Experts of a small language model.
Size: width 256, vocabulary 3515, 51.6M parameters.
Experts: 48 experts in each of 7 layers, a shared expert of 320 neurons.
Training: a variant of Muon for the experts, 512M tokens, 7805 steps.
Below are experts of layer 6 (counted from 0) of a mixture-of-experts language model. Rows are named router (the router's row for the expert), gate (a neuron's input weights, with its number), up (a neuron's input weights, with its number), down (a neuron's output weights, with its number) and show model dimensions 0-255. Each number is 50 + 15 x the weight over its row's rms, rounded and kept within 0 to 99.
After each expert's rows: a language model's description of what the expert responds to. This comes from a sample of Wikipedia text that the model never trained on.

# expert 11
router:75 55 48 35 45 59 63 68 52 52 46 50 34 59 76 85 43 47 53 45 46 21 32 54 31 34 81 58 53 66 47 66 50 62 65 67 67 83 53 80 56 24 26 53 36 40 59 45 64 57 47 65 44 74 52 35 43 41 54 44 63 59 48 49 44 34 65 36 57 77 44 49 52 64 68 33 39 24 71 60 55 56 39 61 74 26 50 67 42 53 45 45 61 42 38 64 35 43 55 78 35 60 42 50 60 40 62 34 63 43 53 37 67 60 53 29 54 25 44 74 58 58 53 55 83 45 57 56 47 57 79 39 44 41 45 52 65 72 28 74 51 61 55 56 55 28 46 48 30 54 35 66 63 35 55 84 58 63 62 49 44 25 57 44 56 74 82 48 56 43 55 50 59 54 36 61 66 44 36 62 49 34 43 27 46 69 49 36 47 23 68 59 21 38 18 39 70 55 66 34 79 57 24 43 65 60 67 39 47 57 20 55 41 57 24 44 48 62 56 58 35 59 48 57 45 33 69 68 08 54 45 50 25 28 86 22 91 58 49 44 32 42 50 75 58 42 74 44 45 30 67 36 40 81 57 53
gate1:49 32 60 12 77 50 40 34 44 32 38 66 50 72 60 65 65 59 49 25 52 65 61 37 53 53 56 64 78 43 72 46 70 36 59 50 60 38 53 58 41 39 37 52 43 48 26 65 39 59 23 73 64 38 70 39 47 47 44 75 58 46 33 33 44 54 66 66 48 67 65 48 47 51 45 54 36 40 21 62 57 45 33 60 46 60 61 59 51 56 56 44 77 72 41 52 44 46 70 56 52 38 20 29 45 67 53 34 37 80 26 34 20 34 57 57 45 64 57 81 58 53 54 24 68 51 56 59 58 49 16 73 60 57 61 47 49 57 58 68 46 86 21 87 40 43 76 54 52 29 74 54 45 37 19 59 27 73 61 64 20 68 51 27 42 54 29 40 69 51 48 64 53 77 65 47 40 38 01 72 46 50 45 56 53 38 50 58 64 72 74 34 25 41 56 35 51 27 61 25 55 39 41 30 50 69 29 51 39 44 27 36 29 33 48 46 44 63 62 47 53 23 42 76 59 48 60 59 53 63 46 37 32 42 48 25 49 43 41 50 26 69 54 41 75 64 44 54 45 52 33 24 43 47 50 68
up1:61 34 31 32 42 37 61 47 50 48 71 55 45 75 48 73 60 50 62 50 74 46 29 46 37 39 43 76 55 65 66 23 57 47 53 75 25 65 64 21 41 43 21 51 35 73 28 69 41 57 32 60 57 25 48 56 63 37 63 47 60 50 29 21 11 60 49 46 46 43 69 58 52 69 51 41 45 16 60 47 25 30 27 48 59 83 32 48 44 42 61 57 48 34 53 32 81 78 30 39 43 33 58 40 38 60 56 53 37 70 51 28 55 41 45 74 45 77 69 52 89 48 82 39 61 52 62 56 52 34 59 41 90 33 44 52 64 43 50 48 45 56 30 50 55 44 44 33 56 52 53 46 50 25 25 42 64 57 56 52 13 54 62 28 39 63 52 44 49 63 60 67 62 48 57 41 47 39 46 99 46 63 30 81 57 45 51 53 40 53 39 50 42 37 41 38 34 52 42 48 65 49 61 28 67 73 43 77 69 32 39 48 38 62 41 57 72 40 55 48 54 46 40 52 66 69 64 51 39 58 42 56 16 43 59 34 45 25 65 50 44 78 34 62 55 36 69 38 30 54 37 33 26 48 39 40
down1:50 50 38 63 45 48 51 57 36 51 58 59 59 66 56 55 30 53 54 37 47 68 59 45 40 31 58 35 62 35 57 62 46 60 34 37 59 28 22 62 30 88 42 46 63 56 53 27 69 36 59 59 31 91 53 59 19 28 41 51 33 32 74 61 64 51 49 61 69 68 51 42 44 53 48 52 24 54 48 79 17 38 37 39 70 84 37 26 50 37 60 27 21 53 45 45 66 85 55 53 32 44 50 49 57 46 67 44 42 14 53 49 55 59 71 53 33 64 58 52 48 47 32 70 49 37 43 25 31 20 41 53 45 82 39 57 36 56 63 45 45 56 58 40 37 38 64 54 40 55 34 44 46 52 40 56 29 40 57 38 67 26 47 35 76 73 18 50 48 24 87 24 48 25 58 59 46 54 19 35 39 71 56 47 53 40 56 27 55 21 42 49 40 53 81 51 61 59 73 72 48 73 81 70 53 52 63 65 65 48 13 62 50 36 36 54 54 57 50 73 21 52 40 37 49 39 43 41 69 35 64 68 35 63 50 56 32 35 54 66 44 52 29 77 59 55 52 45 43 21 69 55 51 61 56 59
What it handles: Mid-word name fragments. Word-piece fragments inside names and words, such as Muang, Mureș, chronology, along with table divider rows and headers like Species, Votes, Date.

# expert 28
router:29 62 64 44 37 68 35 53 35 23 61 39 65 58 38 31 26 59 73 53 45 59 57 50 27 67 45 77 58 62 64 46 29 67 34 43 30 46 29 63 39 52 60 61 57 54 68 61 50 42 37 51 51 50 54 56 68 43 40 59 47 52 28 41 55 58 53 45 46 43 43 67 28 40 42 40 24 83 31 43 20 62 62 59 58 42 37 24 30 39 38 25 29 57 36 45 68 17 63 57 52 46 49 69 46 62 44 52 20 54 46 19 61 58 42 38 49 51 56 67 76 41 48 33 30 62 59 58 30 57 47 48 81 55 35 13 59 52 23 18 36 51 55 22 60 44 44 47 23 53 53 54 36 43 40 46 50 58 70 26 43 31 62 20 70 65 41 69 42 60 61 59 51 68 42 16 38 26 49 64 62 38 64 44 75 30 44 50 52 71 57 54 64 43 62 51 21 42 65 71 61 35 46 16 39 41 35 54 07 32 29 70 21 69 47 52 51 81 73 74 52 51 39 49 46 46 40 67 58 52 70 48 67 65 54 12 64 52 51 58 25 62 48 47 41 53 60 33 35 42 61 68 65 35 73 36
gate0:44 44 69 31 35 29 37 75 45 29 78 53 70 32 57 46 55 61 48 35 61 52 69 54 30 36 47 51 62 39 15 38 42 43 38 45 65 42 74 40 49 36 93 51 54 44 56 28 57 50 63 37 48 67 50 82 64 08 53 57 44 42 35 37 84 33 50 59 21 51 32 19 60 63 48 45 52 41 58 75 55 31 31 43 60 71 34 56 49 57 72 16 59 76 44 47 80 69 53 24 73 60 65 41 57 53 55 16 44 40 48 67 47 40 54 49 69 63 52 50 55 38 46 32 28 66 51 36 75 53 38 61 63 57 90 72 13 41 46 39 55 53 53 55 58 62 22 51 53 34 42 71 61 65 32 40 54 56 61 48 60 69 49 72 75 72 37 65 48 36 54 54 48 69 39 54 28 56 43 53 35 40 58 53 42 71 40 42 55 50 54 62 41 47 91 50 57 52 55 50 34 54 54 53 08 19 66 40 35 35 37 49 44 25 50 40 60 36 52 58 45 26 50 51 50 63 32 50 59 60 23 48 62 68 21 33 46 61 33 61 33 62 42 71 64 74 53 49 44 67 59 45 60 45 32 64
up0:35 44 48 58 39 41 54 46 47 55 56 76 45 49 61 55 37 42 42 87 39 78 68 57 61 34 62 74 63 51 17 30 57 31 50 44 57 52 34 32 33 37 78 65 52 52 46 32 75 40 33 48 35 39 80 19 57 22 47 46 32 40 06 34 62 49 55 40 52 36 64 41 63 54 29 21 57 51 39 35 42 22 37 43 35 73 63 37 49 56 82 33 46 52 34 59 62 48 48 40 37 65 53 23 49 64 66 14 48 43 31 47 43 45 65 77 63 54 30 58 48 47 44 40 32 51 35 41 68 46 60 35 81 50 41 63 33 32 41 48 53 39 60 45 34 60 49 45 46 70 55 81 42 73 18 30 37 57 64 56 36 52 56 46 50 25 55 44 51 58 85 33 31 20 46 38 68 60 50 71 53 32 59 48 78 58 40 63 47 27 61 56 43 41 72 75 41 35 67 55 48 59 39 71 48 31 36 42 39 35 36 53 53 52 70 70 50 34 29 54 27 49 75 56 41 35 65 46 66 70 52 57 69 60 29 82 38 15 63 67 62 55 39 53 75 62 42 52 53 48 66 57 44 72 33 29
down0:59 45 44 44 53 51 38 52 55 09 48 42 76 55 55 44 40 55 73 51 76 45 42 71 81 83 53 57 65 63 49 42 35 51 56 49 46 40 48 29 59 25 61 57 36 42 41 45 39 70 49 41 39 47 32 46 41 28 32 31 59 31 51 55 50 66 42 35 40 60 36 99 35 33 25 65 50 41 76 69 52 72 70 40 60 22 57 37 57 56 45 38 18 42 45 57 32 49 80 46 36 49 57 55 50 44 43 81 54 30 83 89 81 38 52 34 39 40 21 73 61 45 59 69 36 45 81 57 55 53 73 55 45 49 37 38 58 76 34 53 51 42 55 31 40 56 52 55 53 46 60 64 42 49 71 45 65 57 49 81 60 47 66 56 64 28 36 49 65 54 35 31 35 41 61 34 38 34 40 32 68 44 49 58 36 32 58 64 51 73 25 44 72 62 49 44 82 62 36 45 54 58 32 43 34 62 47 40 53 41 81 55 52 40 58 56 60 37 66 81 72 43 22 59 61 19 73 59 31 71 74 44 39 27 49 68 42 54 49 42 55 33 40 63 81 25 38 35 33 65 53 45 57 39 46 40
What it handles: Prepositions after verbs. Prepositions like in, on, from, during, above, beyond following a verb or noun in narrative prose, before the or a.

# expert 39
router:46 37 71 63 53 68 59 50 43 52 88 41 67 62 48 41 50 20 62 56 28 41 68 61 43 65 36 56 42 55 41 31 31 26 45 47 26 66 31 27 49 81 49 56 52 33 27 68 51 37 37 46 66 69 37 80 54 76 82 40 47 58 51 44 80 41 36 61 55 35 28 47 59 35 47 40 56 26 51 50 59 51 37 59 29 43 11 18 36 59 66 65 57 36 52 50 51 49 30 57 57 33 52 38 44 59 53 42 47 30 42 61 52 53 82 59 76 33 63 51 54 51 68 50 57 57 69 35 56 39 34 48 41 67 87 67 25 33 51 76 45 47 56 54 58 39 49 59 39 47 48 57 69 82 32 48 58 50 22 73 43 49 35 91 60 66 64 62 49 25 44 48 37 50 69 09 48 27 56 41 30 49 41 59 52 78 42 50 36 34 16 45 42 45 64 23 27 46 57 38 21 53 65 61 43 52 55 75 33 34 68 67 58 70 54 22 20 32 45 36 57 48 24 55 41 47 41 40 57 59 36 62 71 35 37 18 66 55 58 41 41 46 47 44 57 55 40 60 32 51 47 33 41 38 44 71
gate2:29 64 58 62 41 37 36 51 74 24 48 31 48 77 48 42 52 45 41 49 40 55 66 48 35 39 53 36 71 32 73 31 55 55 70 31 37 45 55 48 43 40 37 43 52 62 49 45 53 67 72 49 46 36 56 46 51 64 39 77 52 39 71 53 24 65 51 62 52 32 57 38 23 39 65 45 30 56 50 82 70 51 39 24 58 64 37 49 58 50 56 53 57 58 37 50 57 36 46 32 78 26 66 65 65 43 69 32 55 18 65 38 35 47 42 35 43 32 53 43 06 67 85 41 51 58 77 60 44 55 46 64 63 51 38 61 39 14 47 33 69 39 50 68 53 40 78 53 62 52 90 17 29 85 63 48 22 47 22 38 41 82 56 50 44 59 56 71 54 24 16 33 51 47 47 29 34 45 32 77 68 37 46 55 60 64 54 39 30 60 39 56 38 35 61 44 34 46 70 46 69 48 31 45 29 39 70 60 24 42 40 71 48 56 70 38 66 40 30 35 59 64 44 48 50 21 31 69 51 28 36 43 55 72 36 47 56 34 63 54 48 44 49 58 82 69 69 50 56 60 67 43 40 77 41 48
up2:55 52 67 50 38 31 31 71 55 34 46 38 27 75 54 41 43 41 50 67 30 59 39 50 59 48 79 46 52 61 26 52 57 43 48 45 10 56 24 40 49 44 55 78 73 50 62 59 75 54 51 38 50 31 54 64 61 34 38 56 56 31 70 28 13 54 24 50 50 51 57 66 34 22 65 57 43 57 29 66 69 45 33 24 67 44 49 41 41 49 44 46 77 67 74 56 42 51 53 58 56 36 63 58 61 50 52 39 35 21 45 37 51 54 37 34 31 29 47 41 33 47 90 54 82 46 54 62 33 42 66 54 35 61 34 37 68 37 57 44 63 48 54 69 43 46 70 39 66 66 64 12 47 89 74 59 30 56 37 59 59 62 59 40 40 64 31 63 34 33 33 67 63 36 48 40 39 42 47 44 53 19 39 35 52 54 38 77 33 38 37 44 67 81 48 51 47 48 54 51 63 59 39 54 24 44 77 69 04 44 43 64 56 49 52 36 57 49 48 50 56 41 67 62 71 02 34 70 76 46 55 27 62 58 65 53 71 25 75 72 56 45 57 58 65 56 57 57 43 57 71 55 59 74 51 47
down2:47 53 41 35 44 56 75 46 57 45 65 54 23 58 34 53 61 53 22 49 73 57 50 59 52 56 38 35 66 50 48 26 31 39 40 64 85 37 59 64 53 52 55 13 22 54 64 42 58 37 50 53 68 44 74 54 14 10 70 62 41 58 38 37 50 39 64 56 54 58 63 29 37 44 64 51 39 75 27 21 78 51 47 55 86 33 40 61 66 41 44 71 51 47 35 55 35 88 63 34 35 58 32 83 69 28 53 45 55 40 57 54 51 47 66 40 27 47 41 44 56 61 30 52 40 67 25 53 31 42 51 35 46 37 66 66 40 57 52 65 60 28 84 71 50 49 54 67 48 64 44 80 41 49 84 37 33 24 44 53 40 28 78 48 31 58 22 54 24 37 51 61 52 44 34 52 47 25 48 82 63 58 55 56 52 51 34 35 52 47 71 45 16 56 49 62 30 48 27 41 55 70 58 52 59 43 40 67 72 51 33 65 58 54 11 70 65 60 48 68 62 54 67 43 59 45 24 33 59 60 16 51 39 38 55 49 37 68 69 47 32 44 35 47 45 48 49 32 61 43 43 42 25 63 58 52
What it handles: Inner word pieces. Middle pieces of ordinary words after short openings, such as blew, skill, outbreak, artillery, twelve.

# expert 14
router:26 79 75 82 47 56 55 55 70 46 47 43 33 57 43 77 60 44 52 56 49 36 40 72 55 51 38 38 47 59 46 35 66 42 27 36 47 38 27 58 54 54 65 28 44 33 44 46 35 30 44 68 77 54 39 54 61 31 39 47 72 55 38 79 56 52 32 39 35 54 46 53 72 31 63 49 39 73 43 21 62 32 85 59 43 14 49 64 28 50 44 32 71 53 42 68 67 50 42 53 62 33 79 49 34 35 67 40 76 29 51 56 60 73 62 81 71 41 36 56 39 72 44 38 68 65 51 56 56 46 36 56 33 52 46 56 57 60 64 60 61 47 53 51 58 38 47 51 54 60 28 49 55 55 26 42 65 29 61 26 51 58 36 90 61 64 68 50 68 29 35 48 49 33 71 30 46 68 80 36 18 30 33 69 52 43 59 47 60 67 32 34 45 36 41 58 34 23 80 51 18 53 47 57 28 59 29 70 40 55 48 44 53 36 42 44 79 53 52 56 24 37 42 55 30 78 34 57 57 34 34 46 65 67 49 66 47 54 37 78 50 64 45 26 33 44 21 17 60 56 63 43 50 64 60 32
gate0:45 23 36 40 46 29 43 45 45 49 51 51 51 51 54 50 43 57 61 73 56 63 73 75 58 67 38 50 64 43 55 43 42 20 56 29 63 67 48 44 74 64 50 51 58 47 53 42 43 39 51 62 61 61 60 46 67 71 50 35 63 57 84 05 48 60 41 46 69 43 60 48 74 46 63 72 64 29 18 33 45 66 62 55 38 69 49 27 50 38 51 30 17 51 42 70 59 72 33 71 69 38 46 56 63 42 74 60 30 60 67 68 67 34 63 35 55 40 52 36 50 69 21 38 79 41 36 62 52 59 37 34 99 43 41 45 57 43 50 64 70 54 57 53 20 28 56 38 41 40 36 45 60 49 49 80 31 40 54 62 76 56 69 41 59 38 28 13 56 63 43 33 60 24 93 54 49 38 64 69 25 50 26 56 46 60 58 52 60 76 09 49 58 51 54 52 57 54 37 58 55 42 52 36 73 49 26 46 54 57 39 77 79 66 56 50 62 57 65 62 44 43 48 24 42 49 63 47 42 46 55 41 70 63 28 50 48 65 47 52 82 56 67 80 53 65 52 84 52 67 45 51 53 67 64 48
up0:47 46 68 75 63 58 34 56 46 48 49 65 49 41 58 22 50 75 54 25 43 52 39 58 43 40 39 46 41 66 50 78 61 74 20 38 46 52 54 38 63 53 56 76 29 76 58 31 65 58 47 65 56 48 45 46 37 26 49 65 43 31 26 52 56 56 47 26 43 54 41 21 35 70 40 55 29 59 76 45 56 57 56 52 46 46 26 52 46 53 77 41 00 87 45 41 48 48 35 55 59 32 43 55 30 58 22 67 60 65 35 50 18 60 30 60 48 89 60 53 34 53 62 56 59 30 42 39 55 58 64 39 24 62 61 45 44 88 45 53 45 45 43 38 78 59 57 64 58 39 54 26 48 62 67 43 63 52 37 40 42 48 65 53 43 49 64 61 46 10 52 50 26 53 66 14 37 43 62 43 75 39 60 48 65 29 47 15 45 25 67 51 23 70 84 47 53 27 50 32 36 52 41 42 22 51 42 38 40 72 68 48 36 66 25 44 52 42 41 53 58 53 50 61 35 52 53 44 71 48 46 69 62 57 67 48 55 59 31 41 46 18 20 28 42 59 66 39 22 61 61 40 67 40 29 29
down0:48 41 56 61 57 47 70 61 43 44 50 27 45 78 69 36 56 56 46 53 23 48 47 37 68 34 51 41 55 43 60 66 35 60 58 35 58 50 54 43 61 44 61 40 56 38 48 46 72 52 49 68 70 48 82 61 34 53 54 67 45 59 71 63 46 54 55 48 37 79 61 46 67 47 65 32 40 52 70 49 59 61 45 53 86 49 68 71 30 72 52 71 37 73 49 64 47 34 45 66 56 52 56 73 58 53 37 16 58 07 38 58 56 59 51 28 61 73 21 56 59 65 37 25 48 53 62 62 52 19 46 44 61 73 33 69 62 45 58 63 11 26 58 46 54 27 32 37 38 28 60 55 48 46 55 46 58 19 49 20 56 46 53 30 38 46 37 69 45 32 21 32 32 46 28 62 23 53 72 45 58 51 47 45 39 54 66 66 43 41 58 30 21 58 32 34 49 42 57 63 50 38 48 49 67 56 52 31 35 61 29 22 59 58 39 18 54 35 40 42 26 75 49 46 50 58 11 44 29 67 20 69 52 80 64 56 35 54 54 16 51 33 76 53 58 43 43 45 59 41 55 39 20 61 12 74
What it handles: Word-initial n, digits. Word-initial n or N split from the rest of the word (night, never, normal), and the first digit of years and dates.

# expert 41
router:82 51 45 27 53 49 56 56 57 74 36 60 46 64 28 60 47 44 38 68 58 32 26 28 46 35 64 70 56 56 54 43 59 72 56 71 41 47 56 64 37 38 41 44 41 64 61 32 24 54 62 54 64 34 49 37 58 69 51 73 81 50 46 44 55 31 74 66 41 29 62 28 21 76 74 70 51 32 47 40 43 46 53 73 73 57 57 59 64 48 45 34 38 41 69 60 46 74 76 73 31 23 37 68 57 48 54 58 57 67 30 55 52 48 46 41 32 36 77 52 77 45 78 39 68 48 41 68 52 49 84 48 43 65 63 49 90 57 54 41 25 56 38 36 73 48 40 64 56 52 59 69 74 59 36 43 56 43 55 38 46 37 63 48 49 56 38 64 34 57 77 87 43 43 50 74 86 67 33 66 45 64 56 49 60 62 50 65 32 36 78 71 17 47 40 61 47 35 50 47 43 64 32 53 57 38 66 52 71 63 32 65 47 42 25 74 14 30 49 46 52 49 56 56 45 50 48 49 35 43 50 18 38 54 34 25 57 59 56 45 36 44 36 81 50 36 81 73 30 31 66 45 64 53 61 26
gate1:72 23 13 35 47 69 44 67 53 49 70 51 60 64 56 59 32 60 75 75 65 19 53 76 37 45 51 53 48 31 46 39 57 52 66 66 70 33 64 58 41 44 42 70 54 54 32 43 60 62 47 52 64 48 45 30 79 50 25 62 38 66 45 46 25 33 25 63 52 43 68 48 47 40 49 36 53 43 60 47 53 52 53 57 40 53 71 65 56 49 45 60 55 35 46 40 52 81 42 64 83 53 45 46 70 64 58 39 42 35 47 83 46 48 75 44 58 45 49 38 74 53 52 00 28 50 60 58 50 38 72 32 62 53 76 49 40 62 50 51 52 38 41 75 60 56 68 41 54 17 48 31 54 48 51 46 54 49 47 24 60 67 86 75 55 55 49 53 35 57 35 61 46 40 38 23 35 18 46 34 42 48 71 32 61 57 59 39 34 74 24 56 51 36 55 38 78 42 39 34 69 64 51 51 27 52 41 46 71 33 66 54 29 57 48 31 31 46 48 59 28 35 28 41 56 41 48 41 71 31 89 61 51 53 40 60 55 38 34 45 86 40 51 57 50 52 00 33 70 55 37 33 53 74 37 56
up1:62 67 51 55 28 39 55 68 49 57 51 01 60 53 44 37 62 40 64 05 52 92 47 14 27 38 54 46 54 62 43 49 71 71 43 61 34 46 34 57 54 50 56 12 57 45 54 58 48 47 47 58 48 63 44 46 41 40 43 53 59 25 56 66 50 39 57 21 69 52 57 56 28 47 56 44 45 57 53 45 43 72 50 45 70 37 51 50 48 67 48 49 60 59 40 72 54 28 62 73 21 23 58 44 40 45 47 42 71 28 14 34 48 47 35 47 52 71 51 51 32 55 49 69 55 25 39 54 60 65 35 43 55 58 44 34 45 49 67 70 46 28 25 47 46 56 46 63 50 80 70 65 66 69 37 44 52 67 55 76 51 49 32 30 44 65 40 44 49 70 27 63 32 51 55 55 50 41 60 60 55 66 62 43 57 46 58 56 44 37 75 51 38 66 53 29 35 60 71 50 47 34 84 66 70 81 55 30 67 60 49 47 60 58 38 67 59 46 05 31 87 29 67 62 33 59 64 42 26 35 45 24 48 71 47 19 35 57 63 43 34 72 78 25 69 32 72 58 40 40 60 33 33 52 56 41
down1:68 44 43 66 33 69 27 50 41 35 85 50 42 57 47 52 22 21 59 59 64 51 74 59 61 58 32 32 81 20 30 47 43 45 30 18 70 16 64 49 43 48 20 18 44 79 67 51 46 38 42 62 43 47 52 62 39 62 52 79 49 48 72 35 71 49 64 55 61 39 56 80 57 65 38 68 44 31 52 51 53 58 67 63 62 36 62 56 58 55 26 49 65 69 69 52 55 46 50 58 34 49 57 67 49 33 57 50 45 70 45 28 61 31 49 54 66 22 56 49 53 58 45 47 59 29 50 69 68 50 33 72 47 43 62 27 28 39 58 87 73 38 48 09 49 51 45 61 46 82 66 59 49 64 57 53 79 23 58 87 30 60 56 22 48 36 41 75 60 48 58 28 47 53 63 64 65 50 57 81 53 59 61 42 55 50 62 63 32 70 62 40 27 35 46 45 44 36 56 47 16 55 64 42 62 46 56 71 27 30 51 56 40 35 35 44 62 46 46 57 75 26 53 62 58 24 59 25 59 32 22 45 83 63 68 62 37 37 57 34 48 53 53 48 42 66 63 51 63 56 48 49 54 37 62 48
What it handles: Plural and noun endings. Final noun pieces and plural endings, especially in headings and statistics, such as census, season, %, leagues, ations.

# expert 44
router:33 54 54 47 54 60 45 56 40 15 44 59 75 45 53 56 31 64 59 37 52 58 71 30 50 72 60 46 72 66 72 40 55 55 29 68 50 49 21 56 39 52 60 63 49 46 53 52 43 57 40 66 44 32 84 60 75 36 44 56 35 41 32 40 39 74 57 49 64 52 61 53 51 19 42 41 41 73 32 61 38 53 57 46 44 58 57 56 35 29 38 58 62 73 10 70 84 17 62 85 75 77 76 71 30 58 60 65 34 49 40 56 37 47 43 24 53 39 83 61 72 66 51 39 30 31 57 67 60 71 43 61 69 40 73 27 51 53 72 31 26 71 71 31 67 67 54 64 49 54 49 20 47 55 62 67 45 39 64 18 58 48 66 42 56 32 45 49 33 61 46 34 39 52 39 34 46 22 49 71 51 59 66 52 66 51 57 46 53 42 44 30 47 74 62 38 41 51 57 76 54 38 42 39 42 46 32 48 15 33 33 41 72 78 62 51 67 61 72 67 37 72 27 49 61 56 76 31 53 50 79 59 45 60 62 37 50 67 63 61 38 36 61 36 52 66 35 69 51 29 34 61 55 32 54 49
gate1:71 56 66 50 57 70 68 63 34 75 72 73 38 33 60 34 66 49 38 46 24 38 47 34 61 43 53 62 46 64 55 50 64 68 80 37 65 53 53 44 54 29 32 50 42 37 29 53 39 60 83 49 47 46 63 59 42 63 70 52 50 45 66 68 62 46 40 42 71 58 39 37 48 49 33 78 55 62 30 14 58 63 67 59 89 73 49 58 43 46 86 58 78 52 42 48 34 62 46 33 53 60 32 48 46 46 46 57 67 41 62 39 40 50 52 63 70 52 56 56 34 64 28 42 35 50 31 47 51 60 83 26 45 38 31 50 63 23 39 68 41 67 42 33 45 45 71 38 46 83 68 43 70 60 44 38 54 36 48 71 37 38 48 64 33 58 40 52 69 23 72 64 21 26 56 40 75 46 50 44 39 75 66 65 55 54 50 26 59 62 49 58 41 69 49 53 60 55 38 38 30 29 56 46 49 56 40 64 82 80 67 54 42 25 57 48 37 32 15 53 59 72 35 66 67 17 44 25 54 48 30 45 50 40 22 41 46 36 37 71 67 53 53 65 47 55 64 63 58 38 62 12 85 38 52 73
up1:25 36 58 43 69 31 48 49 45 24 59 49 72 55 50 60 39 29 56 50 60 56 28 66 55 29 41 67 90 38 54 26 32 70 16 73 39 54 21 36 65 67 68 47 66 62 62 60 51 43 14 53 44 57 33 31 67 40 31 52 37 64 45 50 43 43 40 62 52 34 45 43 60 36 76 33 60 61 72 54 50 43 52 57 19 50 39 29 52 47 36 37 44 69 57 38 40 54 64 37 53 14 48 46 45 65 29 50 42 69 49 70 60 51 36 26 30 59 46 51 33 35 80 52 47 84 72 45 54 30 30 79 59 45 48 21 61 69 25 51 39 36 80 56 36 60 55 78 44 23 40 69 46 64 63 60 31 53 25 48 54 52 53 34 66 33 43 34 45 65 31 46 58 83 60 37 36 50 52 43 46 59 37 51 33 59 48 70 55 56 39 46 80 49 48 74 33 64 49 60 86 72 49 56 66 50 51 55 50 43 27 23 47 72 17 64 69 38 85 35 35 29 52 16 58 62 43 59 48 30 65 57 45 70 55 55 72 64 63 50 31 46 52 41 53 44 43 49 52 58 44 75 42 54 46 30
down1:26 64 43 40 41 64 59 31 57 87 60 71 43 51 52 63 43 69 45 41 57 32 59 70 52 34 57 69 36 59 56 65 69 42 43 40 46 84 45 74 66 42 67 57 75 40 60 58 38 68 38 70 57 90 54 34 62 28 53 64 42 66 57 35 48 52 54 53 37 49 16 63 33 29 69 63 42 32 53 34 52 50 29 14 43 24 23 53 46 34 20 58 69 71 59 46 36 50 54 75 54 15 40 23 50 29 43 25 40 51 46 44 36 40 68 36 49 43 66 40 63 45 60 46 39 62 25 44 33 70 56 29 39 19 30 40 49 47 48 47 67 56 47 49 58 58 51 56 62 52 39 31 59 40 29 41 56 66 41 62 63 38 54 32 55 65 75 31 36 48 71 78 35 35 47 49 45 37 37 36 26 46 29 36 68 66 53 56 29 74 63 46 73 47 52 38 76 50 51 61 22 65 52 46 61 42 48 27 17 45 66 65 65 43 52 45 40 61 61 61 53 56 37 48 42 78 48 67 82 87 36 55 56 51 37 44 80 31 25 22 42 63 40 39 54 31 44 66 65 38 57 29 45 73 36 42
What it handles: Conjunctions and linking words. Conjunctions, commas and linkers like and, or, but, which, where, and of after neither, both, one, in running prose.